Below are experts of layer 6 (counted from 0) of a mixture-of-experts language model. Rows are named router (the router's row for the expert), gate (a neuron's input weights, with its number), up (a neuron's input weights, with its number), down (a neuron's output weights, with its number) and show model dimensions 392-447. Each number is 128 + 24 x the weight over its row's rms, rounded and kept within 0 to 255.
Before each expert's rows: "comes before" lists some tokens at least twice as common just after its tokens as in all text; "raises" lists some tokens whose logits its average output raises strongly, later layers aside. This comes from a sample of Wikipedia text that the model never trained on. Tokens count by the router's weight.

# expert 10
comes before: " |", ".", "%", "0", "–", ")"
raises: ",", ".", " in", "-", ";", " to"
router [153 151 153  83 115 101  92  78 135 109 131 141 128 158 168 138 132 155 163 111 109  90 168 114  58 129 100 114  84 145 110 135 164 116 136 137 131 142 170 141 131 138  99 146  79 122 143 141 143 180 150 116 117 158 164 117]
gate0 [148 117  85 140 142 121 170 155 135 129 184 139 126 105 119 122 177 144 143 147 177 131 142 117 139 123 123 149  79 151 135 130 126 151 213 163 135  77 135 100 107 110  94 148 148 132 113 132 114 134 102 118 133 125 163 110]
up0 [137 140 104 134 152 103 124 139 130 138  92  96 151 133 189 125 129 155  81 140 148 147 131 112 176 105 137 157 135 137 150 139 100 129  93 154 106 107 128 155 171  93 137 135 145 122 137 134 131 172 131 119 121  67 113 152]
down0 [114 113 117 122  84 159 191 147 111 132  97 113 140  96 111 147 155 143 102 100 110 106 126  86 115 130 139 134 118  97 115 128 135 141  85 116 129 138  86 118 137 135  78 116 116 131 158 127 147 121 151 157 165 103 129 156]
gate1 [ 77 119 119  96 124 134 132 153 122 122  94 102 138 158 112 145 132 139 117 155  98 102 102 103 138 148 122 118 151 141 111  88  88 117  98 119 130 127 116 113 126 178 116 125 150 163 106 102 160 104  94 122 142  76 135 126]
up1 [120 159 118 127 166 150 109 139 139  94 134 153 102 140 160 114 115 149 172 105 162 163 111  95 145 142  94 173 100 130 137  91 114  76 133 119 116 179 120 146 145 119 119 153  94  95 159 181 102 130 120 131 113 123 161 143]
down1 [159 166 133 151 112  80  91 162 160 121 109 116 159 115 161  99  87 131 137  93 161 138 140 114 139 117 143 134 125  84 101 129 122 139  70 137 123 123 142 144 154 172 145 133 122 135  86 111 149 127  99 170 152 129 131 202]
gate2 [121 157 136 168  77 138 140 146 154 104 146 100 132 124  86 115  86 133 143  88 140  80 119 148 110 116 147 103 114 160 109 142 117 119 132 137 122 169 155 119 118 103 144 110 127 113 131 167 148  89 136 127  91 160  95 127]
up2 [145 138 120 152 130 104 123 160 123  72 141 153 134 143 120 173 102 140 173 123 119 130 134 124 143  68 167 137 105 127 108  94 113 125 108 128 126 119  91 144 162 141  67 119 104 118 111  82 123 124 144 107 137 106 134 155]
down2 [150 145 122 117  92 120 112 130 149 156 124  99 118 152 134  98 123  95 147 141 119  89 101  98  65 133 113 115 113 107 169  70 122 118 178 102 155 116 112 141 148 143 105 134 169 114 101 139 150 128 151  74  93 165 147 106]
gate3 [132 132 134 102 141 163 149  78 102  98 124 149  86 148 172 126 116 143  91 100  84 152 122 105 101 108  97  88 139 163 138 100 104 124 136 142 122 132 170 127 129 123 125 104 132 124 115 129  99 153 109 171 100 129 116 137]
up3 [100  96 113 117 136 157 101 156 122  87 141 138 136 140 130 156 156 118  95  95 134 108 137 146 143 150  64 119 135 134 117 130 145 132 141 129 121 115 158 142 139 130  95 108 162 153  89 159  97 127 126 128 125 118 101 129]
down3 [ 68  97 131 153 154 154 109 146 120 152 132 136 106 126  90 126 116 119 174 146 139 152 127 151 143 109 102 118 136 124  94 144 162  78 180 107 151 113 130 152 110 143 125 148  95 131 133 119 101 124 179 145 149 182 134 136]
gate4 [139 126 113 144 126 140 172 116 156 120 163 126  89 126 147 131 109 149 124  96 144 144 206 120 123 100 156 168  85 114 111 135 125 164 150 135 126 124 170 176 120 130 156 109 128 122 148 147 111 114 151 124 118 122 141 170]
up4 [123 139 145 117 126  97 151 127 104 157 115 115 144 118 148 137 128  92  94 100  97 123 129 113 158  88 152 116  91 127 155 123 145 109  99 121 107 137  82 134  92 132 160 107  85 102 121 118  96 133 113 118 150 132 127 118]
down4 [106 119 106  89 107 143 152 135 150  79  97 126 149 129 114 149 163 121 130 134  85 126  69 126 136 144 164 106 148 108 101 141 163 178 112 163 138 139 157 128 110 126 101 155 103 152 116 141 140 129 114 126 127  90 106 139]
gate5 [148 112 102 135 157 164 121  84 100 111  98 119 122 128 157 137 134 132 146 111  96 134 127 144 126 140 132 124 123 178 100 137 104 160 159 104 123 169 111 113 144 146 151 112 149 110 115 145 187 166 125 121 149 113 118 107]
up5 [114 150 105 120 105 131  97  72 127 157 140 151 135 116 112 110 127 143 146  92 186 129 137 124  47 125 129 149 144 116  81 142 140 136 103 133 116 123 124 137 116  90 142 106 109 141  76 127 135 150 112 141 133 142 108  97]
down5 [ 81 137 142 129 115 148 143 159 146 123 172 179  95 130 126 128 133  90 115 134 113 168 121 108 127 147 137 108 127 118 114 160  97 104 133 110 135 127 157 151 132  98 128 170 126 102 111 110 136 101 107 131 159 140 102 126]
gate6 [ 88 131  99 180  94 140 132  86 139  94 119 125  86 139 164 145 122 172 151 120 108 160 126 142  97 124 102 141 157  89 134 146 135 133 140 143 147 127 106 165 145  85 109 151 118 156 139 102 153 142 152 125 135  96 111  90]
up6 [ 94 130 144 157 140 107  70 124 160 115 167 124 103 142 104 182 119 125 105 143 107 126 163 127 150 132 160 115 128 118 134 150 122 108 150 125 144 138 172 141 166 134 142 101 137 118 114 113 150 135  94 158 125 107 150 107]
down6 [127 138 106 100 171 127  88 129 160 101 121 134  99 176 147 111 168 133 137  93 106 110 105 135 140 174 124 102 145 149 140 159 136  89 112 133 147 166 110 141 142  87 122 133 118 132 109 173 137 115  86 153 117  88 153 108]
gate7 [100 107 126 123 197 123  92  75 128 115 128 123 131 146 143 169 121 139 132 126 106 103 129 101 127  81  84 152  81 102 125 139 102 114 136 155 108 148  92 135  77 113 123 103 127 155 181 144 124 100 157 139 122 146 142 121]
up7 [145 122 114 123  91 126 131 104 130 162 140  68 159 125 108 137  98  93 136 166 144 126 121 167 108 158 127 138 142 137 143  73  78 179 166 115  80 164 140 165 108 154 117 127 114 130 144 106 138 133  76 138 152 117 154 146]
down7 [101 121 126 110 152  92  94 149 105  84 148 155 130  74  63 125 152 133 156 148 140 133  94 157 150 145 129  97 136 114 158 129 117 148 163  90 137 125 172 124 145 148 116 138  96 123 129 115 132  83 159 138 152 155 118 169]
gate8 [150 100 127 127 128 125 127 100 142 128 125 126 109 181 138 141 116 113 120 112 112 140 138 121 144 123 119 153 135 104 134 126 115  61 154 135 116 170 136 132 110 164  91 154 144 173 149 155 193 163 141 154 147 103 145 108]
up8 [125 118 151 159 140 146 178 103 129 110 116 113 135 111 160 121 108 111 131 101 105 118 121 123 110  81 131 126 115 182 123 150 142 174 137 143 127 133 119 121 138 134 133 105 127 133 118 125 150 158 169 176 169  89 145 125]
down8 [156 105 150 133 130 150 134 151 113 127 103  99 127 182 170 141 158 146 173 150 143 126 139 139 150 102 159 114 119 182 156 174 134 115 174  92 126 131 125 160 156 107 182 125 121 157  91 135 121 143 153 141 115 125  83 131]
gate9 [115 120 169 114 162 124 159 150 121 157  99  97 164 158 145 109 158 126 115 111 133 150 121 153 123 167 114 130 146 137 128 139 121 159 135 125 148 193 120 115 116 150 106  89 116 128 102 162 122  96  93 135 134 125 118 147]
up9 [115  83 133 147 154 118 148 133 133 127 190 163 169 110  66 135 115 150 142 142 138  97 137  81  91 114 132 133 160 137 131 123 108 135 108  85 117 144 117 156 131 109 171 131 145  85 115 110  99 117 134 151 110 151 110 117]
down9 [113 105  95 121 146 101  99 148 143 145 112 188 106 114 159 101 155 135  72 189 111  66 135 136 141 107 139 154  89  82 139 119 109 125  84  97 137 159 132 138 166 148 138 158 150 141 108  66 181  76  88 117 165 143 131  74]
gate10 [ 88 143 130 143 164 166 135 109 151 102 118 145 116 116 147 130 135  82 192 171 159 119 137 114 130 140 155 151  96 118 115 140  95 120 120 141 107 143  87 114 121 137 131 105  78 161 123 129 116 167 117 122 104 150 148 107]
up10 [111 110 160 161 123 129 137 132 101 100 115 166 105 130 133 104 144 119 116 124 139  90 151 134 140 143 167 143 146  94 133 120 106 145  99 140  93 113 152 123 142 104 102 152 162 135 101 148 171 132 131 145 125 150 138 128]
down10 [142 105 140 108 107 150 126 120 147 107 130 142 138 153 109 158  89  81 107 122 130 121 166  95 146 131 141 138  98 141 138 124 127 146 133 137 154  96 144 126  96 134 124 165 116 127 103 121  98 127 129 175 108 135 142 152]
gate11 [105 149 109  88 109 124 111 117 135 115 135 153 127 153 160 124 146 156 105 155 114 106 109 158 104 123 131 131 149 159 145  95 123 109 150 133  81 151 170 119 146 122  81 102 116 126 118 119  94 103 132 123 165 150  92 107]
up11 [150 148 132 126 139 139 165 136 128 103 151 119 130 122 145  95 147 160 109 165 167 183 133 111 118 134 115 100 112 120 106 147 140 160 130 146 117 143 142 104 146 122 158 177 150 122 175 162 127 148 121 125  97 116 110 185]
down11 [108 127 135 117 117 154 139 145 139 140 138 151 146 171 126 107 119 151 129 132  92 133 138 142 135 148 196 114 153 104 150 132 176  82 152 125 107 118 132 119 175 150 168 110 163  97 117 149 164 121 144 136 156 138 112 183]
gate12 [117 132 108 158 132 107 118 130 140 143 153 117  86 149 145 144 118  77 136 123 127 101 134 121  89 164 136  95 104 124 123 132 115  84 130 200 103 135 116 168 134 137 103 104 152 152 146 131 105 147 139  95 127 137 122 148]
up12 [117 121 147 107 120 116 157 158 161 131 108 134 139 111 120 128 184 117 150 121 106 130 119  92 190 100 161 149  88 118 113 102 118 139 159 117 111  93  87 134  68 104 101 142 101  95  70 153 162 136 131 169 106 127 168 129]
down12 [111 156 154 155 161 141 143 154 127 164  92 112 119 131 143 129 152 109  95 174 112 165 126 145 170 150 118 120 174 117 147 118 131 131 187 153 117 146  99  99 140 106 110  85 169 145 142 119 181 166 122 121 128  97 157 121]

# expert 3
comes before: "|", "-", "\n\n", "\"", " The", "="
raises: "-", "|", "=", "The", "In", "H"
router [107 104 178 152 118 118 104 180 160 116 111 137  62 154 137 124 102  97 129 116 127 107 146 140 121 160 135 150 138 122 138 150 154 131  93 108 148 102 140 142  87 148 127 145 144 154 107 133  97 113 113 127 131 117 121 158]
gate0 [ 83  86  63 158 140 146  90 102 148 122 139 118 155 115 143 135 139 165 147 146 141 107 122 156 151 126  96  90 126  94 139 106 141 148 205 155 156 148 150 150 117 108 122 187 126 141 156 158 139 114  95 115 154 157  92 145]
up0 [121 132 105 149 118 143 148 129 141 112 106 120 147 129 156 180  96 121 172 131 111 128 147 118 152 161 139 134 125 116 123 131 133 138 163 127 132 151 168 142 131 146 120 142 130 133 111 163 159 127 127 137 134 143 119 117]
down0 [105 141 126 139 148 146 120 105 133 166 145 104 133 159 166  89 127 107 137 148 171 138 163 140 129 164 143 128 150 158 153 120 101 116 129  85 124 127 141 161 125 158 111 147 105  76 128  94  88 127 133 126 126  91 133 188]
gate1 [153 138 112 139 122 114 107 124 145 139 140 104 131 128 187 153 104 141 133 125 126 102 128 115 120 126 125 130 139 129 120 168 124 148 119 137 110  98 119 123 115 114 170 107 130 123 162 111 144 100 117 102 164 109 106 141]
up1 [140 164 117 166 122 151 155 157 127 124 114 135 113 106 175 108 125  74 115 146 132 115 106 163 109  99 118 147 123 145 154 127 112 150  51 150  98  80 149 118 118 114 142 138 130 129 101 143 102 142 127 151 134 141 139 153]
down1 [153 103 115 112 101 137 136  97 169 125 164 146 130 131 115 119 143 169 131 143 109 132 176 125 121 118 140 111 121 119  95 139 143 111 121 125 126 119 104 116 119 153 148 107 147 162  98 100 116  88 138 145 153 119 166 161]
gate2 [112 137 154 114 105 156 114 150 122  89 149 123 161 115 105 126  81 156 123 106 126 137 139 164 126 131  78  88 133 131 114 133  88 151 135 106 148 155 138 116  92 102 173 107 152  98 154 102 102 129 124 114 150 119 141  96]
up2 [ 92 124 109 139 102 128 132 123 130 158 160 136 157 161 101 125 137 122 149 151 161 138 113 183 119 170 129  95 125 143 106 138 143 121 134 200 140  92 126  83 127 108 116 137 147 133 167 156 122 108  97 122 144 115 111 126]
down2 [109 134  69 123 113 142 157  96 159 138  87 184 164 105 136 101 114  99 130 151 148  92 145 167 168 113 135 121 137 105 182 106 135 156 128 102 172 143 132 150 130 134 146 133 144 119  95 136 104 101 134 155 112 143 111 178]
gate3 [ 91 111 146 117 133  81 129 105 159 179 144 129 108 133 149 115 107  83 111 128 190 116 135 137  88 107 167 118 129 121 142 110 143 189 167 148 156 120 136 115 108 142 129 128 157 123 154 116 109 128 147 116 132 116 123 163]
up3 [117 127 148 130 141 139 103 131  88  93 172 100 144  46 117 159 103 105 116 126 128 126 118  80  93  75 101 136 129 136 113 120 166 157 168 131 119 155 168 135 147 136 135  75 105 113 141 132 131 136 103 113  84 126 149 151]
down3 [159 141 135 129  99 152 117 126 120 112  76 193 120 102 123 100 113 134 123 132 105 113 108 110 146 128 132  97 119 130 123  97 129 130  82 123 142 147 130 115 179 130 127 128 138 157 121 148 148  65 146 139 123 117 129 174]
gate4 [145 132 156 151 134 165 130 127 117 156 139 116  93 166 122 127 114 119 127 136 145 132 128 122  90 126 129 147 167 126 118 118 144 190 126 104 135 100 131 118 104 138 125 124 154 114 156 137 131 128  94 131 112  84  92 135]
up4 [104 128 108 127 129 121 146 149 106 128  99 118 106  92 136 114 125 117 147 102 115 175 170  91 137 121 104 135 116 137 137 104 143 104 108 112 171 124 152 181 164 125 111 103 191 144 190 123 158 121 125 176 133 139 115 128]
down4 [101 151  88 134 127 149 132  89 150 124 108 142  79 126 145 128 123 130 141 129 113 119 103 138 117 152 139 129  74 133  91 145 137 139 119 141 124 135 134  87 141 141 129 153 136 111 138 104  96 102 102  99 155 140 160 111]
gate5 [101 118 113 128 177 161  87  95 158 178 114 137 147 116 177 132 118 115 145  99 144 117 124 182 145 131  93 131 134  97 155 123 126 109 161 119 110 139 147  84 112 133  85  83 114  95 113 128 116 132 120 133 109 117 140 140]
up5 [120 134 114 106 154 100 167 114 113 138  87 136 181 135 120 143 135 119 153  94 130 169 112 109 109 116 138 133 107 110 101 140 127 131 117  89 115 163 127 121 122 129 145 116 161 146 104 136 144 118 122 100 138 156 155 132]
down5 [106 109 137 123 104 132 148 121 165 126  86 149 113 113 152 119 164 155 128 142  90 138 135 113 117 105 121 105 155 155 123 134 126 153 102 146 154 129 160 171 150 135 123 117 163 120 101  98 139 106 126 117 108  99 119 156]
gate6 [ 71 111 146 123 128 133  73 133 104 122 148 134 111 145 119 136 148 126  90 161 131 132 157 136 136 116  90 145 174 157 107 127 105 123 116 109 134  89 131 111 121 143 130 116 105  78 112  82 110  79 149 107 143 125 134 140]
up6 [165 131 133 107  93 151 113 116 110 194 165 144 177 146 122 128 120 101 144  81 140 167 122 142 127 210 141 124 163 154 127 138 130 103  79 134 123 117 122 103 107  96 134 133 139 101 141 110 128 120 130  99 124  88 126 102]
down6 [156 176 125  92 133 152 102 125 143 157 132 121  78 179 146 135 127 178 116 111 140 121 113 132 137 152 150 112 117 156 103 138 120 128 176  96 165 116 142 124 160 147 130 141 145 147 111 128 144 163 101 121 139 160 115 157]
gate7 [117 118 169  83 125 140 148 118 168  74 124 133 115  77 120 169 137 135 139 159  93 106 119 132 222 131 121 131 133 133 180 143 131 131 151 123  87 111  99  93 112 127 163 138 122 142  96 165 136 133 126 128 122 124 144 159]
up7 [135 121 118 127 109 120 133 128 155 102 144 162 170 107 139 156 160 147  69 141 120 147 144 132 166 139  96 158  96  86 162 115  96 142 144 105 138  87 108 106 154 110 151 123  94 107 115 129 159 139 107 122 112 153  94  70]
down7 [162 109  97 132 113 129 127 105 126 150 110 126 129 123  92 126 134 133 155 136 108 146 144 148 114 128 153  80 176 116 108 131 117  79  96 123 153 123 149 111 152 126 124 139 134 140 114 181 130 133 141 128 125 103 135  97]
gate8 [160 185  76 119 102 146 163 146 135 146 134 131 126 115 167 134 126 129 122 135 115  90 140 139 111 120 122 154 159 147  99 151  98 146  82 107  72 126  84 150 111 123 182 148 176  93  88 115 155 135 141  80 163 149 104 100]
up8 [138 125 102 121 137 161 128 137  95  82 124 121 176 141 108  88 117 143 129 126 120  97  90 146 129 138 123 143  74 128 128 139 149 141 147  90 147  98 142 111 174 109 139 123 118  75 149 142 103 126  84 119 139 122  99 146]
down8 [171 149 138 157 127 121 158 124 118 146  97 158 146 172 122 138 131 126 152 148 129 168 137 154 141 171 142 129 138 175 145 147 108 127 162 131 134 141 146 129 109 136 122  87 139 135 173 167 118 142 105 136 158 152 156 114]
gate9 [ 94 111 110 167 133 115 102 165 137 100 137 109 138 147 116 184 128 138 100 164 118 126 122  98 121  54  94 154 147 153 119 170 112 122 157 117 104 128 118 145  83 128 133 129 111 118 165 169 106 109 144 130 160 124 112 132]
up9 [110 141  51 137 170  95 126 130 145 121 129 105 155 143 142 168 148 128 133  89  85 126 125 114 102 119 134  96 128 166 147 119 149 119 132 136 137  85 173 123 154 138 138 104 139 127 108 100 178 160  84 148 142 132  89 156]
down9 [139 101 135 134 104 138 130 162 128 107 113 174 101 148 182 144 156 134 118 122 154 134 112 132 103 116 114 135 127  91 108 158 154 144 129 133 104 181 170 132 117 135 165 111 140 123  97  87 151  90  84  99  98 113 134 129]
gate10 [ 90 134 135 134 136 112 136 135  98 146 175  95  99  86 159 134 124 110  98 143 128 106 156 142 113 125 133  97 105 172 122  84 137 127 101 126 124 109 148 144 117 101 132 126 164  95  71 124 147 106 157 130 150 143 115 119]
up10 [ 96 145 105 118 134 138 167 111 141 116 113 142 148  95 118  95 134 102  54 121 157 126 101 110 156  98  68 160 117 140 139 103 103 140 124 135 122 125 119 149 125 123 102 134 117 109 106 136 131 149  87 145  82 135 108 183]
down10 [162 171 176 103 154  88 143 153 141 111 137 104 102  91 179 163 109 133 149 140 125 124  98 151 144 128 112 140 145 163 163 101 151 146 124 163  83 153 110 143 174  94 148 153 161 151 134 103 126  96 166  92 137 101  91 119]
gate11 [102  88 125 163 133  92 120 153 141 136  93 134 153 148 139 111 146  89 143 146 120 124 149 122 145 109 139 138 153  87 115 121 119 159 168 172 144 188 126 159 118  92 142 126 161 138 130 166  76 113 122 135 131 101 155 141]
up11 [136 134  72  96 148 188 119 116 145 135 115 103 140  83 114 136 128 149 134 120 181 106 131 123 149 116 120 113 144 119 111 145 109 111  98 104 123 183 121 119 112 119 146 123 134 104  97  89 148 126  89 121 139 138 173 104]
down11 [174 123 136 107 155 159 156 175 183 133 144 151 131 114 135 169 152 171 150  90  69  96 116 108 146 134 130 150 127  99 121 103 116 149 129 111 154 131 152 137 112 132 124 133 122 133 105 157 103 173 133 112  98 106 167 141]
gate12 [108 101 119 165 111 102 161 136 118 151 146 140 144 153 146 176  71 130 118 120 150 147 119 147 111 144 195 114 153 132 140  99 117 134 101 126 118 117 124 113 121 139  98 161 162  96 153 117 130 148  98 127 153 161 124 157]
up12 [ 91 114 130 128 139 147 105 135 164 109 156 178 120  99 121 143 133 120 162 128 160 133 171 155 135 116 152 133 102 109 128 136 144 150 113 112 132 153 170 142 147 130 129  97 185 135 149 150 168  95 130 114 158 145 124 118]
down12 [161  81 151 145 144 153 106 123 158 136 115 116 169 118  90 106 108 135  90 130 133 155  72 124 140 190 100 124  81 132 100  83 150 154 149 173 106  96 140 142 118 111 165 146 146 177 128 133 161  96  97 118 162 138 155 125]

# expert 2
comes before: "=", "\n", "-", "|", ":", "  "
raises: "-", "=", "|", "In", "The", "H"
router [115  84  81 136 157 146 126 131 122 111 141 117 184 102 136 154 110  83 148 132 105 141 124  72 151 106 105 155 115 112 142  92 153 123 125 181 131 120 107 106 147 120  97 128 138 115 116 155 176 118 158 141 157 105 111 127]
gate0 [151 130  83 139 113 145 118 135 167  92 123 131 168 102 172 140 148 135 121 174 131 123 126  77 116 175 130 116 128  88 123 134 118  84 116 139 116 141 114 124  95 159 117 116 126 161 119 154 155 126  90 123 147 136 146 129]
up0 [142 139 120  60 152  81 112 125 140 141 133 148 139 168 135 121 151  85 132 118 134 154 142  94 145 136 117 118 117 123  80 144 136  97 106  73 152 123 100 132 117 114  97 144 202 123 141 135 140 132 192  92 119 134 125 123]
down0 [144 133  73 107 117 150 109 107  86 151 163 116 155 148 149 153 112 141 164 100 110 139 109 157 130 126 154 172 155 113 143 111 139 120 165 150 139 151 103  74  81 118 143 163 130 146 121 150  91 101 114  97 139 117 101 131]
gate1 [120 108 178 126 153 112 116 117 159 154 108 129 135 156 130  80 144 135 128 142 150 142 103  98  95 128 144 150 139 108 119 159 129 149 167 130 134 129 118 118 135 117 132 166 112 133 115 177 137 170 117  87  94 100 178 151]
up1 [153 135 108 170 119 139  97  91 128  95 137 144 133 111 134 100 159 100 112 146 111 128 105 145 129 120 131 141 110 180 166 140 115 148 125  97 123 135 156 143 146 136 129 142 127 147  77 136 107 121  95 143 103 190 164 109]
down1 [126 115 120 137 132 157 143 118 102 112 124 126 110 107 144 104 132 105 170 123  89 144 159 114 144 167 128 101 144 142 101 146 133  69 127 144 119 155 124 124 128  62 114 103 166 138  88 104 138  93 162 124 141 133 132 174]
gate2 [118  99 133 139 164 136 144 172 115 189 127 133 124 112 154 121 150 108 135 158 141 132 113 114 105 118 107 145 126 115 138  75 137 139 113 126 141 137 141 113 139  95 126 107 131 114 177 129 143 110 148 113 147  86 117 149]
up2 [141 100 134 163  89 173 165 102 105 132  89 149 101 132 149 154 146 150 124 126 132 141 173 102 134  91 141 101 125 125 154 130 152 175 136  76 113 124 131 127 130 117 150 163  95 135 142 136 145 149 135 158 118 131 124 132]
down2 [109 113 162 126 164 112 104 107 130 157 146 114 166  85  92 162 135 145 157 159 128 168  84 109 119 129 157 153 152 164 142 144 111 128  86 158 148 136  97  94 125 127 126 143 118 149  86 149 146 125 123 145 144 138 125 105]
gate3 [129  93 108  90 143 136 143  79  94 132 122 149  77 135 110 119 143 148 173 163 176 164 110 143 156 127 148 126 141 132  80 102 154 123 179 123 113  93  97 208 116 110 142 103 160 135 125 172 125  79 108 129 135  98  96 106]
up3 [111 152 137  91 114 120 149 124 110 142 103 156 110 118 148 134 135 113 154 115 166  82  94  84 122 141 108 127 132 132 118 112 127 167 158 162 145 136 162 130 125 109 133 145 141  92  94 135 152 138 110 138 150 138 118 136]
down3 [114 181 164 104 189 115 114 121 153 112 150 139 133 109 151 170 125 148 161 122  91 117 163 168 108 130 115 118 130 126 144 158 116 123 110 118 111 114 136 131 107 121  87 117 150 158 105 160 151 168 153 153 188 132 135 138]
gate4 [103 138 150 123 139 159 153 143 118 144 119  89 123 106 100 151 120 134 120  83 111 150 153 128 120 125 158  87 144 150  93  81 120 118 138 116 100 126 143 114 111 143 117 134 137 122  99  79 157 129 158 121 111 167  65 139]
up4 [136 104 115  99  79 123 131  78 159 128 116 143 150 170 159 157 178 112 148 134  85 126 151 133 122 128 130 159 135 112 117 123 116  76 111 105 123 129 131 141  91  88 158 145 163 133 123 173 164 116 110 119 138 112 141 112]
down4 [183  87  97 135 104 150 119 128 123 107 120 117 115 138 110 137 120 123 114 114 111 121 125 129 126 112 137 135 105 157 124 156 127 146 150 131 167 169  97 149 179 128  80 151 110 117 117 171 160 136 121 131 142 128 165 121]
gate5 [150 113 128  87 131 114 130  90 122 120 142  72 114 123 136  97 141 128 102 152 120 206  95  91 129 125 112 129 133 146 142 143 113 166 150 141 120 131  93  72 101 167 149 149 175 131 111 127 141  79  96 171 124 106 134 131]
up5 [162 128 101 123 130 133 115 106 130 110 126 157  94 108 113  98 106 124 109 162  96 103 168 104 131 113 148 184 141 131 106 145 113 136 115 132 141 156 156 149 152  85 116 164 106 149 134 111 121 122 120 132 159 124 110 148]
down5 [123 124 131  99  90 137 172 107 117  99 120 132 112 162  96 153 100 156  69  83 147 110 123 115 109 125  79 110 125 122  79 168 116 139 139 129 129 128 122 152 175 184 112 131 121 183 183 134 149 134 150 109 101 108 173 123]
gate6 [127 138 114  84 137 127 164 147 112 138 120 127 113 121 148 138 175 116 121 111 142 116 165 127 109 146 109 104  94 128 107 107 153 102 142 120 124 142 121 156  90 165 119  91 156  76 113 103 116 111 158 179 182 114 102 155]
up6 [127 137 117 127 143  90 118 155 171 109 119 139 131 102 105 149 114 109  98 165 109  97  97 115  86 113 125 109 119  95 118 132 159  88 131 124  89 153 149 159 135 133 155 159  80 139 137 103 129 128 158 101 139 112 147 112]
down6 [154 146  91 149 130 127 143 153 134 103 133 161 124 131 109 189 125 138 144 126 145 107  83 140 107  96 127 159 117 114 128 119 172 108 108 110 153 103 174 114 151 130 110 122 158 144 131 156 153 130 106 135 150 142 155 125]
gate7 [122 185 139 115 131 116 122 113 148  85 137  68 136 124 100 163 120 128 142 137 145 152  93 115 113 146 111 164 116 145 135 152 118 169 144 147 180 100 123 101 137 141 117  94 116 147 126 108 120 138 142 143 124 117 118 152]
up7 [149  74 152 105 116 144 107 161  80 130 144  88 149  86 175 117 128 152  99 126 128  88 150 129 123 109 183 101 151 116 164 125 126 130 115 163 144  82 157  94 121 161 127 183 121 140 178  92 149  83 127  83  86  94 115 177]
down7 [144 115 158 161 107 117 102 145 153 105 100  55 127 122 115 117 128 157 104 114 140 101 116 124 148 134 114 141 135 144 143 112 135 125 113  84 103 133 175  85 136 111 126 137 118 148 128 134 162 172  94 121 128  74 101 116]
gate8 [112 165 132 133 150 157 139 111  60 186 140  87 153  92 163 145 105 121 152 134 102 156 137 128 170 133 104 126 135 108 168 128 101 162 167 131 131  95 123 154 111 152 116 108 113 130 174 108 146 143 125 131 146 129 137 147]
up8 [112 193 163 176 154 102  45 141 109 165 143 138 101 146 101 174 149 168 136 152 132 159 122 152 117  88 110 107  99 124 115 122 110 123 180 129 153 128 173 138 102 177 145 133 162 114 178 105 160 130 105 127  74 105 127 113]
down8 [111 155 165 124 141 102 126 119 122  80 149 140 119 110 150 108 103 130 142  80 113 154 128 116 142 186  70 113 140 114 167 127 106 103 122 148 144 185 102 133  83 120 105 160 167 140 105 165 155 136  98 143 122 128 128 101]
gate9 [110 123 112  96 118 127 140  98 103 100 125 115  99 119 161 146 148  83 154 167 131  98 133  88 149 108 131 163  98 124 123  69 129 133 125 120 120 107 109  90 106 148  96 167 150 132 156 143 174 120 158 162 124  80 155 131]
up9 [143 123  85 139 127 132  84 116 128  95  86 115 166 128 122 144 187 115 136 121 118 111 123 125 103 181 136  99 128 120 156 104 112 110 151 155 121 122 131 153 106 118 117  94 131  96  92 124 143 145 110 149 123 137 107 129]
down9 [101 121 172 125 133 134 101 128 153 100 115 152  94 163 126 125 145 141  92 112  88 129 104  62 110 112 164 135 134 116 106 154 144 133 113 152 132  98 101  98 121 103 113  94 138  95 121 106 128 127 142 117  91 154 163 125]
gate10 [134 155 103 125 122 140 121 129 119 128 131 142 127 146 155 154 133 113 142 136 142 136 129 108 171 162 121 105 164 117 140 131 135 173 105 127 142  86 107 158 132 131 125 115 108 109 130 138 114 142 124  88 117 150 111  63]
up10 [145 154 148 119 117 156 118 146 104 159 192 137 146 156 107 143 106 104  98 116 162 128 148 169 103 113 130 160 150 141 124  79 113 103 110  97 140  98 119  78 131 146 116 161 128 156 106 164 157 116 162 158 122 136 129 124]
down10 [136 149 144 112 115 124 133 128 119 126 116 116 129 129 138  93 150 165 144 103  98 173 119 118 116 147 124  90  98 140 172 135 152 102 133 139 179 152 108 123 114 100 105 103 113 119  91 120 130 103 133 115 140 181 129 132]
gate11 [136 105 138 140 140 107 118 117 183 135  94 143 156 102 171 156 162 132 125 138 141  89 108 164  90 107 122 129 115 129 122 132 155 128  96 176 138 135 128 135 134 148 151 123 115 142 162 153 123 108 109 155 130 134 125 173]
up11 [105 158 114 126 134 125 142  90  90 157 145 120 145 140 155  92 148 119 134  65 106 110 139 104  92 113 115 167 142 116 108 143 119 160 169 106  86 131 144 135 119 158 127 130 103 152 102 124  92 109  93 137 136 119 128  80]
down11 [147 119 123 145  93 123 150 123 133 136 117 110 149 145 119 119 134 106 112 136 131 128 120  90 128 130 125 134 126 145 158 113 132 118 115 147  45 137  62 159 129 145 130 154 134 117 119 158 132  99 122 104 143 115 134  90]
gate12 [139 125 140  79 114  82 159 125 134 128 130  85 142  96 112 143 149 179 130 126 138 140  81 140 108  96 139 164 116 159 122 157 142 102 104 110 136 174 130 115 142 111 134 111 106 114 134 117 123 148 127 119 104 137 125 159]
up12 [164 197 137 103 114 127 176 116 150 116 108 132 110  62 120 112 144 195 108 131 122  92 109  85 167 142 111 136 126 124 158  78 123 133 123 110 141 140 161 139 139 139 108 114 112 129 156 157 125 136 105 144 107 125 138 133]
down12 [137 134 140 175 138 134 142 147 130 144 105 122 110  77 146 144 140 128 213 155 112  84 109 110 100 142 171 152 144 131 117  87 113 117 129  82 130 154 124  97 112 112 122 131 100 145 135 124 170 165 116 133  93 169 153 144]